{"n_layer": 9, "d_model": 128, "n_experts": 160, "experts_per_token": 6, "d_expert": 64, "d_shared_expert": 0, "activation": "gelu", "moe_layers": [0, 1, 2, 3, 4, 5, 6, 7, 8], "router_score": "softmax", "normalize_top_k": false, "routed_scale": 6.31, "balance_loss": 0.00213, "balance_bias": false, "router_z_loss": 0.001, "init_std_router": 0.0067, "lr_router": 0.00379, "vocab_size": 16384, "norm": "rmsnorm", "norm_eps": 1e-06, "tie_embeddings": false, "optimizer": "adamw", "lr": 0.00367, "beta1": 0.9, "beta2": 0.99, "grad_clip": 1.0, "batch_tokens": 262144, "seq_len": 1024, "train_tokens": 751100000, "steps": 2866, "dataset": "wikipedia_en"}
Below are experts of layer 4 (counted from 0) of a mixture-of-experts language model. Rows are named router (the router's row for the expert) and show model dimensions 0-127. Each number is 500 + 25 x the weight over its row's rms, rounded and kept within 0 to 999. Numbers have three digits each.
After each expert's rows: "comes after" lists some tokens at least twice as common just before its tokens as in all text; "gets" lists some tokens that make up at least twice as much of what it gets as of all text. This comes from a sample of Wikipedia text that the model never trained on. Tokens count by the router's weight.

# expert 24
router:460483511488520484540513444521488473506554513481476487506533526462497466524510498515504468506466499475465530429532510557495485491496483535510462491487479497491464486486519455534534518476527510487531477528536508494479523462531522462528464472486527502472493516484491512486471495463478539490468498516528481484504515489494494471510510553530496520472542527495484499512517542525494525481499
comes after: "1", "2", "–", " | ", ".", " "
gets: "7", "6", "5", "3", "4", "2"

# expert 50
router:463486524528502485503508465522474481543507516461475495515531503491511452551516510502499502499468512479463509445499514491539479474493520505518484474478480545502500455482515515525528517473548533471516470545528520540497506486500506511500481481494491487476524520470522495494521533468486526505470534537501517478538527455458528467515455533509496507477491515478487494518523528580511528490514
comes after: "\n", "\n\n", " |", "-", "|", "- • Summer (DST):"
gets: "| ", "\n\n", "- Conservation status", "- Time zone: UTC+", " MP", "- Release"

# expert 68
router:473490506507533478524516454522484488508507526503485484518540505476469466527507540502545479538447511508483525452512522549535481500491480544523507449505476516486492474493511489504529520475540503449510493518506520541473543499518517495540481479494507478484495557465543508484484522485488520476474502521502486480511532490468512495511476497533493545475501525490482490512518564537533545486503
comes after: "\n", "\n\n", "| Party", "|  | Republican", "|  | Democratic", "3"
gets: " |", "| ", "|", ":", " |  |", ") |"

# expert 42
router:508497492523508481501502462519516469503512520487472469526520540474489522527490539528510472500507508496479547518500530498496489478448509526535515519483469539474502463462533514542501517484523548474513467531521538531470520447519527493534494451467538499482530529466518491489500528485469498442480509531504485482505512490461534470523485496532465509487507526488494467529531534531498494469525
comes after: " F", " P", " S", " H", " f", " R"
gets: "il", "ir", "b", "g", "ol", "ar"

# expert 32
router:472479509499522479504546462513475487493522505478450491524511498473496471505503522531508470515466522479452507475533494530513457481466471540545461486502487538503473486468503476534529531466541516494517465536498546497463519484518506474522473455469523476481512502473528496484457531484495566475478517512521503467495517479494526474525522513524507520470511539497505491514529513541517522474500
comes after: " |", " |  |", ")", " |  |  |", ") |", "L |"
gets: "\n", "| ", " also", " later", " then", " was"

# expert 51
router:463444519519518483503541485561504480550514497453473492524514491484473515532525518514511468500511508474485539473503508526515501458484523525488470466488482518471455489493511436531506527472514521489499484524521497543509522484517480500517495466481565498497506539475557515451476502487491503508460509515504488498518520504523505486538483505504461511472552542503488478524492528537512507476510
comes after: ".", "–", ";", ")", "/", "-"
gets: "\n", "com", "-", "os", "ub", " com"

# expert 39
router:500514501493505502501527478525495457508540511477470477498541501456488491498500510526511487509489524493460518497539513515525485471488491513527497491477453524464493472486528473552505523447556530501495492531522507542490527458522517489522484464473502479484519508475502499461491512452480530480480509557515494466527515496475521438503486522513500543470514524507482470507520557559511529479501
comes after: " | ", "; ", "0", ") | ", "3", " |  | "
gets: " | ", "0", "; ", "1", "3", "4"

# expert 4
router:470481501534521496514521468523457468546526519485480496514507501460495476515505492541539490542486495498452494473544498541516482448440486516511460493480515511496497473484495496536546515490535528500514454491530504509465509465530511484537474487479502502482490531509502517499477506484471522510503539542514502462530497473483529489491522527521488521453539514481494502529520530530558528498535
comes after: ",", ".", "s,", "n", "),", " and"
gets: "\n\n", "000", "),", ", and", "6", ";"

# expert 106
router:490462491557519497535524483520494478509539521460495492513536518486451495539495499529532492509479497505489524513522512521536498481511492526505470463472505504484485484502508474520513500464541488470509500532551521519476539464521515469523481486464516463475529514473537493496488509458492501482470487494508466509510515474481524421536498536487471514504533530462481468551518526519509529459494
comes after: " ", "-", "/", " (", "| ", "–"
gets: "2", "1", " The", "100", "10", " Best"

# expert 125
router:483467507531527491547488478502497486492531506491474476504538493460451496543509507521520473500491505482470509493495479559496481491507477531509476478468522536467479476446487479517553503486513515481534489534541521512466517461537516509532497476462506516495509524476510527452480514487498525480467506536546469500511541467469513487524490561519502508461520519479478490496529526551500499484496
comes after: " | ", "| ", " in ", "- ", ", ", " a"
gets: "2", "1", "3", "20", "0", " fund"

# expert 6
router:474477497510524485530515455514486456499537526486481490527539530494485487521509521524534493531493498476477530476517510535511495471493497533524485484461502554466458482462511492538527521481534517484511495544543537528447542477523496500505485485479498480467528509465517522475461513474482499477469493514516471476544520486473513465508495518507498501475541546496487491508507560521522539460503
comes after: " | ", ", ", "–", "| ", " (", " in "
gets: "1", "2", "0", "3", "9", "21"

# expert 101
router:498494480517524493519520470559509473539515491493507493487523512470492481522518538528538481484491544487447532494515510511535477515502473528488493488502518516477470499501526469529494519489552512486510504536545531535490545449532525467504507488489516455488534520486516536498473512475499522500490526487505511504502513494488497465530470511514491542505517519466480465503487564550546562491529
comes after: "–", " | ", " ", " | .", "°", " Red"
gets: "0", " ", " F", " C", "6", "4"

# expert 45
router:473487447496512491511528483536495454499541539461487487511537525474505488503517518499529491527446512465453536452509516558522512448468485503508482499502470528503483487461513482521521509498552518480526462515514544538496532472511501483508477485484498500502502503493494523492456485473491487490495509511531494483514544491502506457498497543560496549470512516478501490494529549532506520480506
comes after: ".", "′", ":", ") | ", "6", ","
gets: " | ", "a", " |", "o", "i", ") | "

# expert 64
router:515462481494522449503472503504474470495511492451488459499527516465502505520499518562504511506480526500466509503541503546519486507501490491562487505507504530470488455480500497553553512483533519477527498522502527492470497471500537496534488499484493482451530528484544521470492504455511535455479503509495501510521518495504508473514490526500512508452513528471479478502536560531551516483509
comes after: "0", "1", "3", "2", " | ", " Le"
gets: " | ", " |", ".", "; ", " &", " |  |"

# expert 80
router:499497488509511484507523461518503458510526508484468473483509519476483489542491550500504497522489510497484527520523531482511479453498475529532468471478459538483506490498527470536504523473532524482506462541503521519499525461494516498534452473473494467500511537464537494499519529459479515488477525570529480470525508475465495452528473511562467525461495523497486479529506513505495507488522
comes after: " F", " f", " T", "F", " Sp", " t"
gets: "ic", " | ", "ot", "it", "al", "or"

# expert 9
router:436465515531507475510502510530466490536505508464477510505535511474481490531505524479510458536510542461458490455550498533515497476459499507521510462500513519472469508499534491503522494489517535485507484490507512521463550479507478497505487478476511476482504521491501511485494541490471527466478527512507459464509509486467520477556505525502477524473542498506505496514561551527536500468528
comes after: ".", "d", " D", "–", "en", " Ed"
gets: " The", "ard", "or", "5", "art", "it"

# expert 126
router:483486497527515507516527435516499482523507526469476479521534505486487464524516534500527491520438507473475506451484527517512472497500511516519502474486468540471505472497522496509515504458565496489506478509504539521499519492506523500517488487508509467489502558459509513478477516451486509488492510521530474463509534480451521508497472561497465499486502529472493482501507558563501539483506
comes after: "\n", "\n\n", "-", "andidate | Votes |", "0", "|---|---|---|---"
gets: " |", ") |", " |  |", ")", ":", "|"

# expert 41
router:466485512504527498505518457522493452514520522482482486514536533485482478519511500538533476516483506483485514491517510549545474478511485502513483511485504517476483445489490443531562508489510514490510482521520529530463515460531508486527502461487530502479507525490486519474441514449482501476466511530535494488519548481477495458538521533514505520464498547463483500517517542537504502488481
comes after: " (", " | ", ") | ", "1", ":", ": "
gets: "1", " red", " l", "2", ",", " black"

# expert 20
router:493462495536507495531501472540474461522515534480477472521516515487495502514497534524531503506488540495472496490513496500539483482489500507500503447469457539483480472479492502502542526499514543487512511543536535498506544490531513502523482463500531480501505529492506524467473524494493498464485512536532469475523538475468525483539467545527475512510493536495520456508541515569484530461508
comes after: "\n\n", "\n", "| ", "-", " (", "|"
gets: "S", "- ", "D", "C", "P", "L"

# expert 89
router:499483461506490497514508473533517480505522512458483466487513509481496446516480548500500494517473527505427549504511504513538485501487496491520504503481457536493488502480498494546527495475557508473500488525550536515515519488522545494509502455494477467493530515502510529466481536462491507512466510504525507471501545489481501455517447540503474513489495525470499491517534536535480537472536
comes after: "\n", "|", "2", " |", "| ", " C"
gets: "–", "- ", "| ", " Cup", "|", "areer"

# expert 49
router:463504482537525494506513448522483472502527504478467473511531541482480479504500503506519478541472520449480548474506506530505469497483490544526454469484497511495493484477526504512528517464522499467527467558511517508495512479516504482497471441488505512461520533496506499475483503484489497457502534533514490490523499459479510488514480540501481539453535553484488485518533510552515546495506
comes after: ".", " =", ")", " |", "==", "==="
gets: "\n\n", "\n", "==", ") is a", " is a", " =="

# expert 115
router:469470521506517482528492454524465484503538511481481492506540499488486483538515517531524481499479499491462502483531493567506466486518480517523466486478525504471486461471494438527531519465534498478530473531519541507474511470528541492532482472483519483461528521495523504478475486477492513492482493518518507481512529466506499446496514531510502509447519543485474464510528540539510536501499
comes after: "1", " | ", "; ", "0", " ", ":"
gets: " | ", " |  |", "0", " | +", "4", " | R"

# expert 92
router:491482493528520484505532489535471477507531539477494481518526512474494474521510547514551492507498523506506530474506511503534478492483488527513505505469489533437472477479495492513540505462514511487500494530547519517476550482522517480502464447476506469475533511474495506451490505490502517476496506531521469493531553473436522477514485533513493525478496511490505491506537545550521558482494
comes after: "| ", "\n\n", "\n", " | ", " (", ") | "
gets: "2", "0", "P", "M", "R", " sp"

# expert 62
router:471484484519521496543493476536483483496531509482501481509544526471482492515506534518530478534496506494455547496497506516506497483491497531519477498478499514475492491490502457553549517471530510465552488521552522499488547469538503490511483476471530491478519512454518519449469506452502521481486499522500488476493521505477533464504491506535464511490525553496487496515535531551526543465500
comes after: ", ", "| ", " | ", " (", " ", "- "
gets: "2", "1", ", ", "3", "4", "6"

# expert 129
router:498487496508499474497515474547485479502539550491464491515530500490494462494495508495502473550500546490431532469511515524525481513479456507527488486473510536505457495451531509544528535452553506476536479508507502507478530486494495479523454496501516511492500520472494495500480508441485525494486507512521493463540531494493504439519490554490517520488519513511497476504514524559495501481501
comes after: "2", "1", " |", "|", "% |", " |  |"
gets: " | ", " found", "015", "016", "024", "006"

# expert 94
router:513476495511516509504513485529492475506519489489497472503513503474484468491480527537529495509461514469442535470515518511527446498501492500518510485503465541491495481478517467535523533484554523507524488535523542537507510461521512507530514479480499478497527522502523494481485516454480520495454534531556518486486497516470507456522468524505478542497518548483483459486529539558531513489534
comes after: " | ", "0", " |", " / (", ")", "; "
gets: "\n", " | ", " / (", "0", " League", ")"

# expert 119
router:473467498481511469527520481508445463521536507472476496530530530476472479486495501534519487521469508476476523481531515566519475477509512501521512485476506523474483470459500463520543494488513482492545467545519515517479514466495497483518456484480489490451513517459516505475456501470471521482488502509523513481515534489493522442528506523536510495479517522506475506504544544546513534475489
comes after: "1", ", ", " in ", " (", "–", "2"
gets: "1", "2", " D", "013", " present", "012"

# expert 81
router:483453479536526488533514483522473493546551528486485504523494519518479451519486519505504497526477531467473520461532558534511466484491511520523489427490471511470473509438523498521530515477511504499541469548545507507482504466529526485503486476495499470475489516488518508473484515483515511491488508513525479497513518483487532504520481525513454489478515508469463473513512500557513526470494
comes after: "==", ".", "===", " ==", "\n\n", " The"
gets: "\n\n", "\n", " work", " season", " show", " film"

# expert 5
router:502474531526525453497502465522487470505508499477491478505527505491478498529498517496500475527487525501447536484534495512522515477469507500533484512468477526486512462459534491532536490463532518493549468524504512507460516465506514486519485485502505514466506516478530530480483532455495520470468520529526478485518511478449528497529512535542500523474495509513458473537543519563545520463512
comes after: " |", " R", ", ", " | ", " | R", "R"
gets: "-", ".", "\n", "2", "°", ","